Below are experts of layer 8 (counted from 0) of a mixture-of-experts language model. Rows are named router (the router's row for the expert), gate (a neuron's input weights, with its number), up (a neuron's input weights, with its number), down (a neuron's output weights, with its number) and show model dimensions 0-255. Each number is 128 + 32 x the weight over its row's rms, rounded and kept within 0 to 255. Numbers have three digits each.
Before each expert's rows: a language model's description of what the expert responds to; "gets" lists some tokens that make up at least twice as much of what it gets as of all text. This comes from a sample of Wikipedia text that the model never trained on. Tokens count by the router's weight.

# expert 16
What it handles: Line breaks and field labels in infobox-style lists and election tables, such as Location, Candidate, Votes, Born, and signs like =, +, −.
gets: "\n", " =", " +", " /", "==", "|"
router:110076149152117140147115142156144054154155082109158127119096142141068127143141089175110160146087083174140114089066129161130166108143114153156143163167141119088123146058128173115114159171142148160103112134144054098088103089163172136141105079110138152150163184165099109132146207093173115133176149098159124180167101129094101107059167156131116112147142170144150107114205123140100143164138105189150170051081141115112157118126112143129125092170095170137134107137129131135084144111051091113090122088143110158101118147112073175160210117164126155130138169149158134107092142153080109162171121148108182089090087095074237111102123151109113107088110119189168162121099094122156098121154101123091083121133193093164103135135109099076137139162160116108130164120189087102086140126148114
gate0:093096053058182179143111132142124105111088099136109118178148149083161135097124137143190151144090102155143142126172138100103083105139122142129154108159171114137147129056125128160073132154174136149098122112066094106075124071110159151103157134100099146073080196201141121121091119151168132181094129090087115126101151094103153123151159121133114108133124122127093167154138124119119109140113160153097097144086132166119210146138127161150095102152115108121081083118127072138116099165101102163179157141145165093066113110148080116178139160095116158158163175078131104087081085113110161110118131125047105073113189092127101128179078174103071151169117150151149116146087154069151166225105165167178144120151163171135120161107175122131090119163130122054099120112094099147063136128152124
up0:227093165149072166139156148125166168108160113130152099152158120107157133149099141056091119164142096115108116122121126115145148118071158096144188134077167192126096071141151098179191141086108153147122134129196119102107160197141124081145097093143126114106131068170143122120152077097103168092140186119111104102079153162100103129110125082107160134088134156142103145165133133138137169148132136134164092103173109099108102175127125122134093134097132135144154178239078158140181161089091154056106178103122063129156078159169135145142081075132161114099110132131118177212134122114120133142126136108166135130169137177096114123071165120145181165053155131100193136119128127135125082142161174132115166160114107058171143130184169120178177140113161120134137157150153157113144151134106134
down0:124124110183154140112154157164133135101160092088130154154128152161158034097098108111084095132129153106135134147147182092160176134097148168060117170131142090117205159127079133193204131161076176110166080119131102095160095167099109116093142150094153139091124145165170142036134105156171112164160073145143136140162140146061059111140132137088156156150094110106133095164148147137104058165144043125122140147145185135148096129138141119146067144125047111132070148123182128131139081131110203136139131140131099098122115094145119137110155151109126135115086166179108107151104088151140129087191123111111151156115150118188184139105077150120102156139095179143082136150058152068080117104133142140105125124204125147154125071137155140138142104137165142118143112140169113106165139050122100
gate1:115093104132134096111149159108115079118117034108087126150137120100130101113063089011134144161094139156114158070101155152116134106122169119106125148149149157114129144120123123132173153108095104113153125136174078108158153111081127158185148113141142088098106141141030117102092174136115150061156114105103152139121165111137119116095150151115150124163140110137109188159082097081068159088156161131082118061117111137137131086171126120141086131142128127130132093169120068134127151209080116112150130055109156146122113150187125137153166094178187133141107141121166085084112093074163173183105165108168130192086067139072175139148142100150101129101121159118179181161085109182095099135111143116187149131161135194172137162115133142186188085127152151147103174187115123126116159125126135
up1:157116122100139092154180148078121149157102186086130154129204154126133123164178114159140076097162134127086120167144168144141115132112113098181108102112127077110093124078147148117125122110139126097089111131117133150158129130182126135035140126089086134160074131191127135145198054139114114090160119125131097098110104103152084139122103118109077134138113138111082096150128129129132103151188096087180053164112094200109109125081172114125076107149169137146133090139060187148172086077184154134182120146164081140128149083160090121155095113187061142159168111082131162129129177136110115125142143154172138135194150113150136139105088135176123127133166076150058077120141142136161191141151057115129106073138120076106134121192097086140149142107096146183118041130151099114104120160131106
down1:115095123113189163153125131154145148171152120098138150172110173182133137194172114146103102089157147187123078098175100155135140153106147156180128124228098119157099103121151076050112147119151174092069167094078118116089132113169137092091140115166140046108095120121145109129128121046170117160130137148137124167119125146129128153087108190156130182125140117180134118113110089105125150086140170143137110145131074108117131095096052187160130160099146131132173134152134132155102128058096139148134140138092091116181093062179156137159061143084153112157130081102179145108150069103072085134163150181135098098120174108142194115193126107112136105176136179149132054094111111123184130184170103099095123084159165118103096112145095182130157113174112109119113106143125137107095124132109151
gate2:101155100175077098060115077158091124164099132121063148155156105104163160117069083111097053092097136113151120054138117154136116168122157180136112119154095144136079132147156083142154195087140138115169092090177127089134084105099099101104130079144135086160121133109130138135153162109147135077104156096121175094119174124136080152090059160182129054095154173133113195108154082100186109146191103071165113122147179100111164088145143139092116154107150135135050105165085141088105164110098146119115170128172199118139142185167114120143120103182109079117154119151127072130093094107094115168183136139094166139109112148144130130103178117155131127096160109126147174105133151136086078171112144106175186173143105172167154172072135162133119130142122083155131133150177080151124112084098124
up2:143183191161107103109195108120183106116159101154118158170138104085114170197062104141146122121174156083165141102147133165146119132074126113142120112089090142160091036093145109134150122097100151114126069160162162166104109076147132074183122120101157127175179137143166116082164100143150114114091190161135131124097177098103074135145157098133109118137152148139088109137136111095075063139106102133152161086115159157179115113099161167143051076119108164100125119131104087087139156110085152126131060140104220152106165110156161129089121116073106130119174155126134173092074135139130119110186151139109151175133165122134095113080093083133118102154123130080117180144108174131076133106156151161118130143130138120099061122163082117072105116211102138197113086143177085159127104123092153
down2:137151143131153156109146194096133142184133116184103133133073142122140141136101138166152098194056082093086080085083120090070189125146123121131139130089115134087171118115156119095125134168153156097151135085113108134079186133116174128125082113145150139160143166100149153142133127102070174226121155097115159140174098145074219137145171130172147099101142105156153146156141132142167097160193183111109089100098147120134095106154108102144136047109155083083154146090089150108161071050143100134169061104178145135132107157036156136119131060160173139101161150159136186127201106187167096154126142126131104118118139119161133126086159136162072133142114121133124142106071132127140086144117086148116128159161117134110150201081124142095107099127118147075151135104159133148116126126083086
gate3:164099061150158104141169152124173116138087158144177114082116163164136067126123130119162088111129116067087112095153079147113122112125125158121097159075157073087065157142137124137123137137172137105142100143105122119105063184103170101110112145118201109127149110128114108079126112143195118124130098147105120128112118135128148093159154117187135126129088140131144134076123142098088120080139127089113133109144100139123109119187155079127104133120101137118074116138079070107163176061184168140143154088134145088139081164091130145105099055095036164128121132138132126196114182132117110142059113205125087071176213150143172151104152135104090176153136171130156145126143069128160043069122099105167150174149057106116127104135148178171143129155131165118105160086141153085134102164179153
up3:097127159190075125092050126108144077203143091127076117126147097108138131121133135162095136148159110095117125166138126061168139100098129099167088109166133160110127153150104148138127093129145146104056166141137119137127115166157109142123179125143081101131138167101124132159121146109128107106135098150082057134197139177090079149132113148152132160069126098075120133096130130170148150192154112097107107125159144106096151150100072130080166139139101149116135137082172162148104096108132114160111101128076099187123138095135140157129083060150143174103129138089033115129091084139169200210158192103108087158153072120137122127062146172169156171142095066116074073136177133075111141142125116116110119148151110086135100143077128141172170210157091103125084175108092100131122109098069109
down3:162174130119056121137136108168045119097140176118163130147122094132088200122147196119070108108170147142158135132097146142138110077102101122106080117120110161083135106077144114128116081078100143109082148112128164128136084091125060108174088174135140112092065149041089124107111161139124151155061163145155088107152131141138154151116061116091149108122109155077149095153133130124136205116124122135178166055139080130122104125137123075087155076141102094101150128149110131131155140189141164143150154149104137132114158109188088161111081111127156132101176101032166099123124097084122075173123104123139157105099125119079057115143125176144140108114182077129096085181086068154138133116112156095083118104161097136137141090155151072130154214142154149117141096079157120128153087090137128
gate4:101101124138116167148158150116133109105137133109118094178125148092126114120082087135137183128114120163123148143117132174121127112122131166065034159126145068123126182144127115128161137142122127136140078114105162086170128150155088134120171151050167234149132157098102171115167117201132155166112141150139126165156076209089165123107123107125104212161157138077098115116156184169120100114102123143149191145141159119166125097131135190127125142123059186140077062131199128137188110136104212135187121144144141115115093119153165155171189167133161066110119135148109085099125156141096141134091126119161109134090141130114119164082151131125101223123166145116183120179134109160119142113075123150187133120119141163076150163074084096108078088128112074136105131105095125140144141082121141
up4:143178115099145146118088176074105090129117139128152142093133092110107129127109163120073160130108083098132134123099150111097083153120091112209093140182191068131169158138167093112141101102125111153176178131117110118125127124123151126158125198198183093107155090136123141143123129107167138083147097053113135093114114125119157151154163075182104102115106098099122152043114118153154115159139159115141140115214091118172161127115115136146136144140069104099143123114077203145126163159164148070136169089116180099123169128089124086143128094175155124132145105108143122123122162156132116161116112076073151115130152161201071100211077180117089092095124056206153124155065204141118099127143119133127188123098120124086147145154122122128151211130109155132183151095144145146100167163120170
down4:126150162170125146154128089136133086136087167104130155206121134120095137120120109117118119184109140173179133092108178113093165093065178121176105108164075162055157079099133159116100142098147200117101102140177121166144172104144173132080149123164204145194169163088096115109062126139135090120123154075114098092166105154113148076123160073125062156126104138140094122134108101118122124105126109131132134170145154173139181108186179108205076111161104111126122103127103179135123098118084159086101085115151146107143093151189121103104152140155084186101141141149131101162106085168185100166128166126173076077117177150133209126097134123123115144125109111117156107100116150194122124131134121124151140140124132122107085139175154182147098152064127132133195084127138090151031112157091111
gate5:096103128080158165146124161183105139167148140137140089093086113123146106173127104173150161179151124117110140110102116089205137128127078143097148168129129126163145115142124156138089159050146173120123184101104125163159105161185134078163060155173048184106156115150149141136124164160138110092106163126145146183115130137141182178182176151175084140146194149128085081129040041113096106144111135098090170103167157116156155140148121129092182158159137128104171139044121134164165076119062082169121131158173148106159125136152115128177161110055127158121089091091164098172103151085089116110120202092171078089151111138118118081102119150140157113151170102139110152102133154100111150099124116122104139134093207124129132118113160090141157101113153167146092140085126150131139148096091096
up5:142130143075196114116087165152105101154125122152165092150114128162114067158105149162102159122152127120132118047131130082170130092111107120054147205129134102146071140176150172149109127097141212120134140127099131206164118151162135097130118161129065156138111148108137098145131159145099123083128133162135196174115127150107164159143176134145165166132180162129089044163084079120118109159134122108070201108139126169086138112122172113105179145179204134104106144051074161169167108107062101154099117135156131102147117104150138138172172124092139149158124116107104088171124172108104112145076148108132141135149121134142117175092122130119127057157187133110132158149114113086150123101153089086106160141116216150158115117147180096134118150146098190141121190153140143103141189134057084
down5:109097075144117085128138133115171164102165132133139129142099159173137128121044155135129188152165143136135098104116134160114079172128210108126110163149138158183121081151120120118202102126183125081151151130096119165107167125118128168157170108136112092137145112156171151109095069140178149150077111105121112081122084103144135116111182159131110165121116165081125134166119161107120094068157161183152179144162130097088164151098139115100134166107065087066136143166159153047122116124101150113183119138198104118155172141167125106135103093145140105125138114114135153149167114104147046102094187140098104209086126197090081118125126131157125169112098119144152111141119215139077134100166067113116187132160130108145059101077113198106107049128111135107169160125171138137162121079126138
gate6:098128102126163145100152167129144095178080182058145151085192128207219145115098094129157144126133129122114180162106130093114123171098144124156139139114120143123072089140072110161109145105110095130160077134191199156167183115091127172109093135087149111158119124077118127170111127143136189100140050184165076117140157105138105054186094130162146099148152147132097091189165160144105081116149141126138138096058140133120127132139138149201148110138104113112150091165112134115090105128168167083141093126148111121072165183177132089092112121119190063138107137122101094150077108097180086143105134140104101075116086111176131140119094117160159106121175180130132096075117115157159128163138163162155152082087082044100068093126159148150122096142137161169136131092149126128125147132152114
up6:140144074156202132080105155123152112161139135147141155113132125147102137085123133131157132115127131108122112114131162130135164107152166103149130173128123117121097080157118148149094161150129211112114163118134064117180159158061101085109095125159100164114198154130142177169188146123096136126122140119168075159145112117159106121156092180154162132120126127161170145109173139123143210150123106198151123102137073186114143129188127101203155114181192071130043144135072105154123077100159157174104154138094097142168166142178065132162142122079102140155171082113128139124122099135109133156080156166069101144161131108133158095128201100102117162081154113125131116124100111120067096117074145089157153093131189088182136078103079093140124186188093080138128139081099107106135178118118188
down6:121108134125144146131182121130072119159168104139126141121087139133100155175099105090126146109190031073134142151166153144142156115119095091111119122159190128094085102140155104166109166137139161107119068074101131131137204082146148113171131146117151181202101082164168140169079103059136148191114135113158128095131119214091159090135126104113095117177115111117107136126128104138070141123124187118137109146120072146126118099187149124142180110120079115133093159080130151117099169142109138179084133110138163131162134158155082137053096147096175132103132119145184167112140146121126121139134119181062177170151144145191079064166129138099135139126148146145176125036127156113143118129169106105120106159106186182147069149134133135138122056168128064084111167138165130144054109127158159
gate7:097139110149141078141121095105124129133135105141139137156142168162109105153151200088106150096066186148092127096153145152108140135116103141126140151079120130146068124063079153158157133130176204119129116214140146192167118131076127178134100105135121166100161072090079108093150107051109137099156106055118091140142154170152101111115109145096094143130186151148171101108149064084153095163183106147124067121060058095187070127104118110114157135135157066116108129109083116093096120085027185134169106143143155092094120194149180115161120137121093086115164123146118130109083116141162120191152205169119156170180124138131125155120148153102137085141158086184201089171139129087102130151142111139154105155125134169099130173133143103111129131096115143144096127154089120127104140156126147
up7:097093131076116151086090108112113151110095109118031095141141146102181160155119096108172099141161159093149200193130126088118137102131083114144077096169143174103082209214116102099112102124118111120093120100126154068167104164107110127100131146055135112128134151137086134166100125157179164173098191160102106181150175167065079192127104150153133090139105143115080134144099113157144108089120113121144173182117175183124136166147097148161151191121078205107094090127153108110096104193137087105076140152149068106161101144169139114113082149186114146116145173150131086113160115170143105139142185131186138052123106097117139103113137151159119122149079156150097145117189141161144119107153160150154093147132121146085164105086143164170101131137103084123138110144183118134139089093125120
down7:112081140109175157172137126083097179137120154090070111148075109112126150144081137140142161108174140130116132156195067085154114136092124142077107126184185164157070096143182127162126094114101134133142123113149163086133167118138083108126143171161090155122131106117141126100138179138158133137052097105128165134120133151082082117167090169119091154076149116113191090114081094110078091093151134120117167154110147109160191168150046157079141170137143089115132107098056168139141111174161103159111087171095037163161109140142076104112089136129070114088154166099131157092172126151077141127142166097185100116107146144127107182149162116172119112145147141130107183143192140129141112119115096178116084083157121104071109122112082186182096159131139108183083145185126097150143073133136093
gate8:164100121158153159090184192148164086160127130098114153147112112201144124093066189127135114145180176096073145091147105158108129072168131099071142089085129147157125120086156065152144197113139121177127122151180155145117077113111155135117169067132114126201177107114167136048157151111136122120129127174102116111048103098111097088118178085177097133134134097173164142135157103120092112146131113082133110087204165138100093141173133165120108104163076143144146146192158069138131168128102042112113124132116157117115119158164086091160073143158184127098133052091081106157183141148125182182133150109147150117108083151123152136075090118154139102112130089165159099128132130164109103153106164120113190156181098129166137140158115144132157112137112166206124139082117148127130122107151134
up8:095168215079127117163146081090140138117078119091085136149130086099127073133170171122121100146181129183169120154128113077137141113084172156174120089102123168117166084117096148119082098114071078174112092156130153160165144142174060140124149122118143123067065198158138161138113097122117146084088104102133141153134106133165132074105137113112123139151124149085146149104124071140145189079085151128159100162082118139101085124063126099110118145113138046078160112076203140084151106137129143098129131106126103139075114148080108133082158136156168131093090167147108140095071136099150167153146094148130136167197107099152183143180097167103086167123121083120089146166121111160133094163131096093107103097123175144155145124098137118142201154141100127091109068165184176143117115200112080
down8:105104118087086136167135087132099154157154139124100133105161101183141183140152089120102162121091105168145125168085099157104142194134141109106144108113141062145079109099136083138140111171130179159121143142163092112154138101071149129175094177187138085145176135101160232108112143141104110157109085136146120084080119095122091145177104172158129051137113090178106116134089182121123141097106118065083143132184093174211126102154074121149138133116084121132155060135077105149201110115129159122149076180151127146125173138127111130167075159165098114142163141125126167131139073078112199157089151141126146122152123190183147138126106153097129160079111163153149108137180138178129134144165132119064130133040108132164128091136067166144109132132107109098129108159072143085085141112168162
gate9:115114111133194141136132090168132096104082129143161144092075120128079093119145091089144146113165139178085165070173092098077115119222112092094112124103111158187171154124091140153164122132130181207114109117159163183177133124076117170085128143110139115132138173077154108133144147089084101118129112120090070086134059126095132105093143074134123127152123096147114065167102131139117148137153104147095187113087109179157091104148143098194085117145145157112174133105111151143109070113151122150162159087130100130073061181192099145142111140114133130115149109128157095165131118164146150151092160156108152190136232126188152122137191153065083169103136131150128108127144137141086142130169111102133127149167092093113145116146111062091158103160104208140085152077131115177143082103128141
up9:128074111094099180110203125167107116152130107120100149138131213167160142049105083151102134108113092112095142139117154143094132152130123142120200097170175157123090177121151138197060216167118092076196152130176111056161135114124094184173124106158117087106132138185145139059103110148148181127117107136138193147152106153094182109135154152129152110135115142181135150147137089147136105104095147076130158132173152117122114075175143111115135130162086137124130103171171114134191122119138123090131132100170183134131132060097133128116133160130145091127148149221135128069131133179139130086109098195145132125086186187137149110129149159155058128086156113142128137115143129119178123161134134151110156172130160132104134099038137124088085069152167137081166134103104123167158104148118150
down9:116118180160137163118119158129171109121107110129143161111126118104165161114164108186179127081123126110126171185130150105131134170139170095108150116140152077089151133155105132015087197136173137145164086137130123103066091169060132095122159134098149133107098098121156131109204101097090135080182193149099074181158167139119109152152110133125145120156143116118097138113100074177130049127062128129095076106177102096111161114160132125110101156110135177077114113101147109089092138166173113132153160101162173143166177124110143118190155134105159165128112102128182099157151129063132126098101142147151143058073089141140121162128178096113160168112127122107111125070210067121125162140139150115125121172134128124097171179114220102142107077137120132098122190146191153151151120118077131
gate10:091139142153116162153192108110178180184141178106106150158114123152118118105143068184183168134153120127178153075111131123129056167123101139133233134133163105165131154135151067135109160090106084181119104191177134138085087155128083150167190093119137086195144090125173145143161129136142142146117121129173170103121184071128125136062133143177139119139128105156148155151166117121109098133104103127166126111123122091133113110115111143123123115144121101120157109144136112121119088160104066179085168133151227100089118199128078117123117157208094085114132105095100159134091091122110127087112100107155139088155112134088123132160164087144128107088119097070143119160137155116147118127084118108041093097115042158126166135074119147119107114110179095121141095067176213114143150123151131
up10:081171080206108105094157135156188090151135132123052131135126047107158115134155106133121125183169046118153158124134137092144150129172123139157195129179108139160128108162144179147160052127166083141121095133161123126098128103151155149110177103168141153175165159160167129109144151149104090147170097180131083128144136154154149157134072079203088132096163103120206145044147094147136129169093154106135157128126143131096102163128132150117102104148122147118148108115151147119113178092157153179118130182070141129090114139180086141106133167135101171073184112099147153150076149082159148153102150166187088107133074103071127142086164118090182143109090088117070123145168141155136145137116157111126130180156134115186222100142140086094105115140126134096096065121146144154140121113153091
down10:131139135116195073101151181109131157111113111096168105081110174002117174167071150143142096137113129128169126191085175096078134140122088167138109118141169162119068115135118123113145074117130137163129174069058047161112136054058142105086140096064128089136129126173098110112188126088103082093121178089178115172087125134171104146157119112117107135104164157185125199140135151143120139161097124102167119164170144137114156148065129077120122142146159130097111160126099130179122120130117142163199120079154099116169139178121073072134179138131147080114160079153155147152168167140176137192091160201157130156097087112147165098142137106136126141144143168088087112127136117113165127121109093151164116142081120118086158090114114140123172149118126131146160123107155144143089166119120113
gate11:113165095144125147171183163114145153122147125177129171123179130102133180116109141137085141122146066117145170101096104115130153162129092088073156108155148116097113082058107104064154097128171174123153081178157123116132118141103132183176154170131146132102169123178135098142146141159166113138184136148095078142145151224072101146073109168140130121149104110201143138145080134180206173187084162114112140080138048114116115110106092128110090094159074099098096121140139105125161142103107107129172117124167131122138106045157129158085185098116185111136209076122141172114099134113167128096121181111123141164125056131133155123137117091121143152106139150121136105156153136123149130111161121077183117176099105126148171132083175055091134101125154164130135072132167058148163187131109141
up11:157118116157119129166163183096088113140151164193120154180163095168134095158171109156151100127130133142120202116101132120138164143114125112152162114158149151108120113051087171118153173102157116147174109177119146111144094125053128205148159122111139134103154125138102108107129104145144127173141121113100111090176160154092088182065117189076161092175167176135109113114137098144169098152065135073135124068116113113172070089129074130152075097146097129041109127087130151139153107183087142160169155114174135142070159132156160137069141130132117099135205110114171123130094100154119168092129143126180061155093104112098193137152076117108152091159076096142148112114169121110089107186107148102151156111098082177153158118096109069103116050137096138069129117143110175113119168150124144
down11:097116104090142067139165162156070089105157129143127125122177123106188179097192111196205048099108130111104156174133128128132128125175130116081108154085125126166161158072163139103121074075102134154155137118104135167072131160131161118083130080098118224157168135133070143149065118091109129136149166059133147177093065095191158147105145180109096086127073162142143100125114098121082092099111100155121120149064099157149111158109128133137142165128105155151101114132139103129082110153139156154186187126144114106125136102056059089152188147084118113153127096149149120085114187144079124127143144108089147114117135109137122081142114160160145104118127084141139082161137156128133155151215104143104080075134141114097123115115109123169191115095145070106150113074145108134094151115068150
gate12:087130131195089115107154056118096123153139132145105118123110091102152186124123152128073152124146113153143150112194098116129149141120091095139090140080099080158141123132132162140095155110119133176035171127083134084110093106120138096116150106131113175156089175145131169160145096163213064120094121156123162127134161168109203074152180056107144107152115081150136106110088083112156119140088123137148143099144123126120111179039108164130097159110087135087123109141068090139150143128156092088123076109106118144134070173081139103071173111121189110120091141126131132109052175130166138104122137104117143154078156127182161098124105195150139151111085105111163070063188095147098124083139155100149110125110105126121153090108143094144063119145109129049055115137116122184131138106097080
up12:131072089172105132132111071086062115074139093100166177117146153102141152156086122133155127167219141131192149128179114101169094125112056101132152142138091121101149152089111117175196143157149095108116160103140156111172099123143079072100145153097098173123088146112116143164121078156136093126189161119109137098162134134100129115126120065158132085083077135142148082101121126106127078091142139098136126108143170064094173114072150157125099128159128153091055197145085060131148140138107127079129084156088115135192101111135147140106139137111125103167117126155118120134082145095159171079135102119145085133100181102178080111085118130113112117049127118161167169122122166137080153174162210117141083134081083157072149118122098099097108088158157123129124122121160133171114145112168037
down12:130129130151109119143101086132144080095089139098127116127152110107201064113164155114123100182129117149158121137131111147111142124114157102141174099083145141121151094136141084160104132125127128114111094124163181115089119161190082098165183192167170182110132125156116149123139140167178122145127137086129099125143157145187161122192115154114150146108094137153141150103130122108148116166151066174107197150189082102213127123113144159067101136159103165111060143111136139163184239087158168090096127160113055159091107148134141180101156077151067127123153124139109170125113129080122164211117107169118104121107154138116125095122137184050091109148171106106102106138164162103142101137073146143173195136141155145084118149189150085122127091157074095138193085099166086134133163160118141
gate13:167099095114138106159117124079107130123122128121068088151105097195075113112107187152161108071123102161162090121186080138104111160097108168134169110113198156137082156174103103160106126134146174162089115165143108160148114124123086142111133130072156169092126071109115142156155140179170111132128155090110115175062072120140130145088102098079160142190125122102157174141152116103142071128166127119112175149093170119140145123116151113078102081105124146123148106080161107124176164142103128084052173142093143093065157150142170129096122109163136105070150102140148163091050129148122087106133179121179129171136190120166127177143181126126157143132113104163129130186116141109066121099089104126090137120076180162172175157116100159085089156089174124131173195114123158110080062159184099
up13:164147059112094155093111170137109167100107099103128108097104142129092127162103134167108100098099117144126134173165134187115087111141144186138070148154118122118178071094148146201110098086120145134097163152120049147053194149142131067093133163114144133160135155092146144100140111128147117160161119105123090151153081102175193019160134099089119140124151152080154122103128082144122092102154153135080154143197065073127179151095110122136134121178150133121117145163124132171158091161145084089149100088111163136106186170052144127180139133072089127084165129179156094158060111179093123181194155138169110145118138141133109156149183148136154084117176130185148109132129121127149164072133097133123154122120115133132116181169147146120135125124092080094093193127108080157104078133146122
down13:138126103050058076113135138065102097118118116118136094140121081106150153045106151152133164161111111113122192165116123176114111152158129103116192117176215136186126125083132137085131099138131156136124113162147115126077123098128185101189131119090151128124121090144122085182159129138107110108152123118177110155106130092112138141125096073090148096129129144114099089134086104107132102108102148089162135208073149109055123142136147135166157047130137161097163103098183168088107055183142084173101135106084156061105172184099060091144103118116096124131146139153132144149090083149095104138063110187108110131096147090152133139136086119178105097155172091142117146114177199048143146163106108161119133100142137148116163170101154098130144116080131096166159101130126061139109162096097129
gate14:133161115100099084153180141126161088155143124122076049143130066168175146128167158160155164091100164092094112158124097183088149120111150105136113134105120158137109173082103117185132157129126116126089083106113093119121140074117120172097120149163144124162091173150107185102151121082158131158101137170148174191114107188079105089102125151136102112121135107099135135122113090108111113147143117091067053054119122141092119076136129131191081112149131132076117108145134113083089119107061118089132048165145093070099121157157176129081115090076125143099099169126043128175045142087119161111116197178169131140123172143172217129137133094093169106101166159163138133170133105124145095106115153106173123095124137193141119096131113119119133150164095152139100088104135059090123118175153113
up14:117121149145111094125126171109150149104116184167094121146105117118133137152167136132158147131103117124089138148090099160069131119139161153093094114162190176058109166124132078200160202142139102118151111129154104113139127093153179129128081096158151106133091163189071207125166150024148104178113133131150068206093163121100034086058119138137132129117167136146140151095097113109123100149110090130105032110184113109121155081131109141122164095124121128061107080164173139059083099119101045129118113133115124112079189138127160110129081085106129125088114158099141184154084183106115175097150144151137125085139116140138171140160138129123156046074090141157175101127094128107159125161141147158135099103152142151099100074111150145116162099116133183134136114125125109110138144108093114
down14:109199183103094146085139106120122141197155117119173155108131130134158125142142121177145130184093147118188122128105103120092150118148117189118098170135059184085152119026093194135080166090135109125108140128120074123140067077101090113115094097147107121089093168163161099138161096115134111153126173184128146208061144130084097164122124140061097064125112157122177100155129121118124119131120139131149129154208139185093164165178153142137107088156138099130117104126134098070103109131134129126096096122057121153157119145067152145156150159112099178178144099156131158128198138106133143024193132153086181097073172151102132156075134113139115081146092081122122162087141094139132153128104108148177102144139144135095139149096121133144127146149141141147139135075125113066140145188122168
gate15:157159138111129124216134065112112153182120098141148060159120069166099114128123123186107153087052080136156149105168117077072107139114097123138169150162183164094148122087127048122178107129159094163163141116117165103145129132105108171105082127154127104144111103115196112172186152112114087121097113118121042093133118134133156138111044133165153094163091179127135087078099128066113131130175138116136137132103148056080161114116123180122110156067128139140100129091097138148201199156140139134104133117200113121117135120081084147116129098183127107104082129130147139091145105106149155096119164128143110163137085099118125178114162093079138182150104083075138135140103099144048148085120125085152157128091169142149108169104072184122134195085160124106155102161122126101136119138144090
up15:102100125146108140115126092122145156136132150128125136131135127157183085159144111116114106105173062092163110116126084109145111129090143154103107089177124161123116075126133135112117108103067137128178121106095094183177158149099127126113157107137081145141118117185080135147170125179089114050134154134126207097093114039160166117109148142169149078098177150131147143113148135073200140118142133101117122156125067100118085099141135126070129193125105150169088190151079122160119117085095138124160157178191109137175172169180117129120059130140112152140088080158139134198166129149132202136063172198115122107170093171159165122101092102205122141152105157110112132166182074123148166089114157091118192144068182087130105172179133126124129133120157129125137121141112179107126065131128167
down15:187118120151079102171163125102131114104173169146157149139159138167134132152104051177150188122214107114173098076176095112145093069143138087124121130151161145078081129118125135094105149159111095129143097170126164108151130145124171112158150181126149123130185093119125007119173164083103147111147090174135073141136104132148130174116122119089147106148155160130122077031104099203134196094109100139144127087147101103136073157111099171085131127174139124182138140114115127122158198171111117115137118099154134167112065093095143176106092128143110153140126126130110068133082126137084121144147152130114153073105191110096153120156118141119153106124140103128143099108176164083126167174118097131177189150172138126124143046146206150134164160143127169067155128149078106117121160089133140
gate16:041091151125114122090162119106178040097164123112121155135125133097111127161124216110135153161120116151124139070134111064145146113104147155188153153102115180136169093191055111157149084089091116173080117145178143159084114185137126137135100099187123086172158122113112095097119056084161069110147114145120170168104150167130126149151119138137082156126151148076133096155151103130076141178069066192112123096102113102123118132160145123117157130088094105148138102170158159122117129147057146133177098138095092116096123171091113211165112130108162103107140149138154075149082131098089097174110127128143111190141137073134141104109148155124161143093128097154190092142131101115087084144140142150109131108095138117173140102138147148154136088124115201176082132080133042089186151124114119
up16:188104145052157136148165117104135111073101134179147096111168120104159123156141159129078144119101156128112126076132158137171133151150117119083175107138178159079052136146183144129152098141128155170092034095196130091129181136155097141097202107163071115145131143113179134120156177137116159109200070129148159167137122132181061195111133124098075128095146179123118129160140101086098143148204135151108110127168132188141111117063145180107098163135096111094185136088154128105066123059066114182133085120125156130143120144157082164171138121164170130144173162085111145091101102128144138102110153125125161095152100165090134182151104122132155124142175158137080137149166114146097145134155123173185132080156182166098102173136136100144093114141128160179144080126150140113112117133160085
down16:055109122121143161167141121106095155126148129152125144054113168108152082120115136098119130095116111148179188118139147102143154136119146142064178171095049136150130108159131117152113150074138152145146142066154131172141085171129142177183093151121139123117158122096120122150115141133166197165133149085075194137137096090138119111060106153162178098190206126085153114139180150159135101196135134071155172161146137195125158156152060171152111110112090098102118123146127114128090092135166101141123129100112127169079114099083088097182104126156174133141108166121128168153143178163126121121150125091087104220164147113158117111095162132138146088125067057091068087095137152156137092092208149121127138128103116172152128138058111145137090136107146091112129115150169072128076146077167106
gate17:126087096164141093080147110159183047100170143130141126150027119114172126130180128108121111148108089182157113177122090122158101165082131138099118146200122083145132076127067108163134141109148107110148054114139052077099129105110085137147108152105103123130095087071129126094125163133084065076111172088151151121067124153110180188106116142154105164168122162097124171105155101180155148150191125088112171147126109117198124079120154132093145144107152057125098116078080134155158125067104160144091148121180133123137144163121139135161119168111113104155178097088158084085103184111098118145089153157132158063140098082184142105159140116118109161146123095130147117174119164118135094153092194133147139088154130119109119131112157125060122096101174115171092148154182138116124073140178113
up17:111116116078113127098050076099111140106097158085094125083116140188161140177164136130086175170099154104133023106120128126121131178131111103167146159131074152140124211167131114061083139137125157132126218153080126149142125155121133149099093154201123120122117134133114107137117122122188130141147142107110125068164142177154135095068128163190161107119076150174142095172125099144133128123110114140084137064096157121094164118127095158140126186112162080163170101144124143107156093083118112100158157127122104119130107082132134182111063129147061113111081129050089110149153118148153124106122175117143116149142119176144158164112065160123101143075161109162140158112134128152163163116146169074121161128118121173190148086097175120093171098145164133059155150081040091083107110106125156
down17:089070110118105131145133122151160144157153134131136102133084156131116128120109158127149118131137133075106182155128139101157178092164190094163108123113128143131159112093120101163166113138178131128097113132110126179146192157109122125130115172121089085114109127138109115164095154142123194141127129214131135120119095208189166121077192077092099084172127182091058101147142160139121116095049095101081126129150108106087147119130105164078111114143121118135168116101108127107111096128062139146024121073201151079126077086159075034178085118147126083141155100182145128185126152101111116070143136147125183104107155138095113129149094125194115170135129078143177172175101087151077145124178136119080159172086151131125146168110148131113175130107168107161100150105095127122167175131110173